From a checkpoint of a small mixture-of-experts model trained on Wikipedia.
Experts: 16 experts in each of 11 layers, 432 SwiGLU neurons an expert, 1 pick a token, a softmax router.
Training: a variant of Adam for the experts, 1111M tokens, 8477 steps.
Below are experts of layer 3 (counted from 0) of a mixture-of-experts language model. Rows are named router (the router's row for the expert) and show model dimensions 0-127. Each number is 50 + 12 x the weight over its row's rms, rounded and kept within 0 to 99.
After each expert's rows: a language model's description of what the expert responds to. This comes from a sample of Wikipedia text that the model never trained on.

# expert 11
router:67 55 39 62 35 44 54 48 64 59 34 31 33 48 39 59 61 47 53 30 46 76 63 64 45 53 66 51 75 35 40 38 52 47 45 39 46 50 46 55 63 51 44 42 40 46 61 38 68 78 65 46 14 58 41 47 43 17 32 36 54 54 56 54 33 58 60 59 55 41 58 31 54 39 47 32 47 38 27 49 47 36 32 52 52 40 56 46 40 42 39 70 53 67 36 49 58 46 43 41 46 36 41 52 61 44 38 54 34 55 45 41 44 48 50 67 58 59 47 52 58 37 39 32 57 59 63 60
It responds to: Tokens in album tracklists, song titles and chart tables, such as featured artist names, track durations, em-dash cells, Records, Studios.

# expert 15
router:59 49 68 57 56 60 51 46 48 69 53 37 57 40 59 38 62 29 52 35 31 47 46 55 20 56 49 69 28 23 33 56 59 45 64 48 48 38 73 41 51 49 48 49 62 35 35 52 63 64 50 61 35 50 59 52 37 33 42 45 60 37 44 42 60 32 39 68 41 48 73 76 68 61 54 53 43 54 55 54 60 47 56 45 40 38 44 52 30 54 67 48 51 56 66 58 48 45 34 54 41 41 40 56 63 60 45 43 46 39 42 52 44 41 73 64 36 33 49 44 48 51 49 56 37 37 68 50
It responds to: Word-completing fragments inside names and adverbs, such as impecc-ably, Porc-una, overc-ame, plus coordinate symbols like ′ and ″W, and list line breaks.

# expert 10
router:54 59 51 59 49 39 51 56 56 65 44 46 48 39 43 59 45 51 68 68 30 50 47 47 56 42 29 32 52 38 52 42 30 46 48 66 49 49 40 63 69 58 46 44 38 42 59 50 43 38 66 47 44 56 40 42 44 40 66 60 52 42 40 33 70 51 42 38 53 50 37 31 76 48 44 68 50 46 56 52 54 44 84 27 77 41 40 37 39 45 37 62 54 41 32 32 65 47 42 44 66 36 67 48 58 53 47 43 43 60 54 61 46 57 59 61 56 50 86 91 61 42 45 50 49 54 37 62
It responds to: Verbs and role nouns in biographies and plot summaries, such as travelled, tries, coachman, Vice-Župan, and birth years like 1965.

# expert 0
router:48 46 64 52 40 65 64 69 45 64 51 47 37 48 56 23 46 36 58 61 33 34 24 39 45 46 54 53 37 25 42 50 69 52 62 44 49 58 65 22 44 64 42 47 31 52 46 48 58 57 46 49 42 35 57 43 56 53 63 42 61 46 64 32 45 50 57 53 37 69 51 59 42 57 62 47 51 41 36 67 52 54 34 32 38 37 48 51 46 53 52 38 56 52 40 38 38 27 50 55 41 60 45 64 54 69 52 37 48 53 44 37 45 56 50 65 47 43 49 38 65 64 42 47 47 18 48 50
It responds to: Tokens right after an opening parenthesis, mostly semicolons, quotes or foreign-script words inside glosses, e.g. (née Höhn; and (بلدية;.

# expert 6
router:73 68 40 47 35 44 53 43 44 50 51 52 52 68 48 43 65 50 47 54 38 66 59 53 55 59 67 74 44 47 40 54 72 43 50 78 55 51 62 50 40 47 56 72 60 40 49 48 43 77 67 46 23 37 43 60 44 52 49 36 61 51 59 45 48 50 38 51 34 43 68 62 40 43 33 34 48 72 46 34 56 55 45 34 44 38 40 59 53 49 59 59 33 29 50 62 39 31 56 54 40 31 33 41 44 68 55 60 48 41 62 59 55 45 36 60 48 38 22 54 64 56 48 37 64 47 42 48
It responds to: Digits and name pieces in sports results tables and rosters, like goal counts, scores such as 2–0, and foreign surname fragments.

# expert 1
router:20 41 66 38 47 34 71 47 57 52 57 55 30 96 72 45 49 64 39 56 33 55 48 41 53 63 69 69 51 62 51 58 64 43 67 41 34 61 46 46 54 38 51 40 38 40 36 46 45 58 67 44 50 45 55 54 56 61 54 63 39 70 53 32 48 69 59 51 57 40 60 52 46 50 55 32 15 29 48 59 30 57 28 42 38 55 55 35 54 64 46 38 25 48 57 61 60 54 45 42 67 45 52 72 54 55 54 64 27 53 49 50 44 67 53 44 63 66 39 29 65 34 64 40 53 46 60 59
It responds to: Verb endings and continuations after which/that/such, like celebr-ates, support-s, such as, led to, plus table pipes.

# expert 9
router:67 44 42 44 53 57 36 50 48 47 38 66 63 35 52 44 74 50 24 47 61 25 67 48 63 42 57 57 63 60 43 63 34 66 37 49 38 39 52 44 40 48 40 73 67 47 48 54 58 63 50 35 58 49 51 54 57 70 28 39 44 04 36 53 48 32 43 48 55 59 45 56 46 51 29 55 52 51 57 35 57 43 46 38 56 47 53 55 54 43 49 69 30 51 54 57 53 64 50 55 44 51 29 47 50 39 48 64 58 51 57 57 60 38 38 32 35 47 14 55 40 42 33 42 48 60 32 43
It responds to: Words inside == headings and infobox field labels, such as Records, Notes, See also, Born, Died, Species, plus table separator rows.

# expert 5
router:59 57 58 31 51 40 63 37 51 70 71 57 35 47 62 54 53 58 52 28 39 69 67 67 50 52 60 32 49 75 38 43 53 71 51 29 31 45 45 52 45 26 48 32 46 50 65 71 43 54 60 53 36 48 42 59 73 62 62 59 47 46 59 66 44 36 71 47 64 51 67 66 57 38 53 43 45 67 56 64 31 51 52 62 48 46 49 29 52 46 53 40 52 55 53 48 73 43 30 50 51 55 62 30 32 67 52 73 57 55 68 47 58 42 39 42 50 47 50 37 55 56 54 37 56 53 58 53
It responds to: Sentence-final periods with paragraph breaks and closing == heading markers, as in ===2009===, plus commas after dates and coordinate separators.

# expert 12
router:44 50 41 58 37 63 53 68 35 44 59 56 33 40 59 66 46 43 46 64 42 82 40 34 55 63 42 41 44 36 64 42 39 51 57 51 45 64 49 64 81 51 73 19 28 54 43 52 46 40 39 65 60 65 53 58 51 06 54 37 64 51 50 58 33 50 56 54 71 51 61 54 42 22 68 68 56 54 54 34 63 71 50 22 61 45 55 44 27 42 56 31 64 46 53 64 65 34 61 60 41 56 29 69 42 53 45 39 49 47 30 46 52 50 46 56 53 60 79 64 57 58 46 51 61 61 44 46
It responds to: Word pieces continuing a word after the or a capital letter in titles, e.g. Humanities, Width, Revolutionary, outbreak.

# expert 13
router:32 42 52 42 46 31 65 46 78 60 57 70 26 18 33 62 88 50 51 34 48 67 57 59 54 70 48 46 34 33 64 57 73 50 47 41 65 52 64 46 58 67 33 48 52 65 52 66 46 37 61 39 52 66 55 47 65 49 65 53 26 41 61 59 46 66 56 65 50 69 37 67 43 49 40 22 56 62 57 51 49 56 23 55 62 30 33 42 46 46 59 33 47 61 47 45 34 37 65 54 55 50 56 52 48 51 37 40 40 47 70 47 52 43 51 46 58 50 32 19 57 51 47 53 58 53 43 63
It responds to: Military unit words like battalions, armies, Regiment, Corps, and digits or pipes in sports score and election tables.

# expert 8
router:43 53 48 58 63 55 39 64 27 32 48 41 58 57 38 52 11 41 60 56 32 23 38 35 49 38 32 48 50 58 72 59 51 34 66 40 63 47 57 56 44 50 46 49 49 48 53 50 45 48 54 46 67 44 44 59 44 55 79 60 51 92 42 50 54 63 59 58 52 56 50 47 28 35 79 60 57 60 53 47 37 69 36 59 41 58 47 43 67 43 59 28 62 34 62 36 37 52 48 55 60 51 74 53 44 52 50 35 69 62 47 47 39 41 59 52 32 50 97 57 47 54 72 77 46 30 33 43
It responds to: Sentence-start and head nouns or word endings after a period or of, in expository prose, e.g. chronology, collection, typeface.

# expert 14
router:32 44 41 55 57 58 47 40 54 61 42 48 22 68 71 55 23 70 48 70 61 52 52 66 50 63 49 55 55 45 34 40 64 45 79 51 53 49 55 16 58 45 39 48 52 60 30 36 48 34 49 60 65 08 47 49 36 46 69 57 34 35 61 44 49 59 55 57 65 64 39 61 75 50 58 33 46 36 42 41 54 63 35 38 33 40 50 42 54 45 53 59 33 48 54 48 67 59 34 44 48 55 54 67 50 50 42 51 31 30 67 32 44 50 40 41 37 53 36 20 59 53 44 48 43 47 62 58
It responds to: Word endings in place and transport descriptions after School, Park or Street, such as parking, shopping, portions, Airport closed.

# expert 7
router:45 32 37 41 60 49 38 47 47 39 46 16 58 54 47 55 34 52 66 51 52 49 34 36 58 53 47 42 61 44 60 43 62 56 35 40 51 42 70 45 38 53 51 61 47 56 62 52 46 36 33 68 49 79 70 30 45 36 35 31 47 64 66 40 65 62 55 66 69 19 55 58 25 80 41 67 63 32 50 56 66 41 51 55 62 52 58 60 47 70 61 34 63 59 43 43 37 46 62 39 50 49 48 55 52 49 67 50 50 54 38 51 37 45 53 46 41 56 59 74 48 40 84 52 40 69 55 44
It responds to: Past participles and verbs after is/are/be in scientific or math prose, such as contributed, directed, written, studied, fried.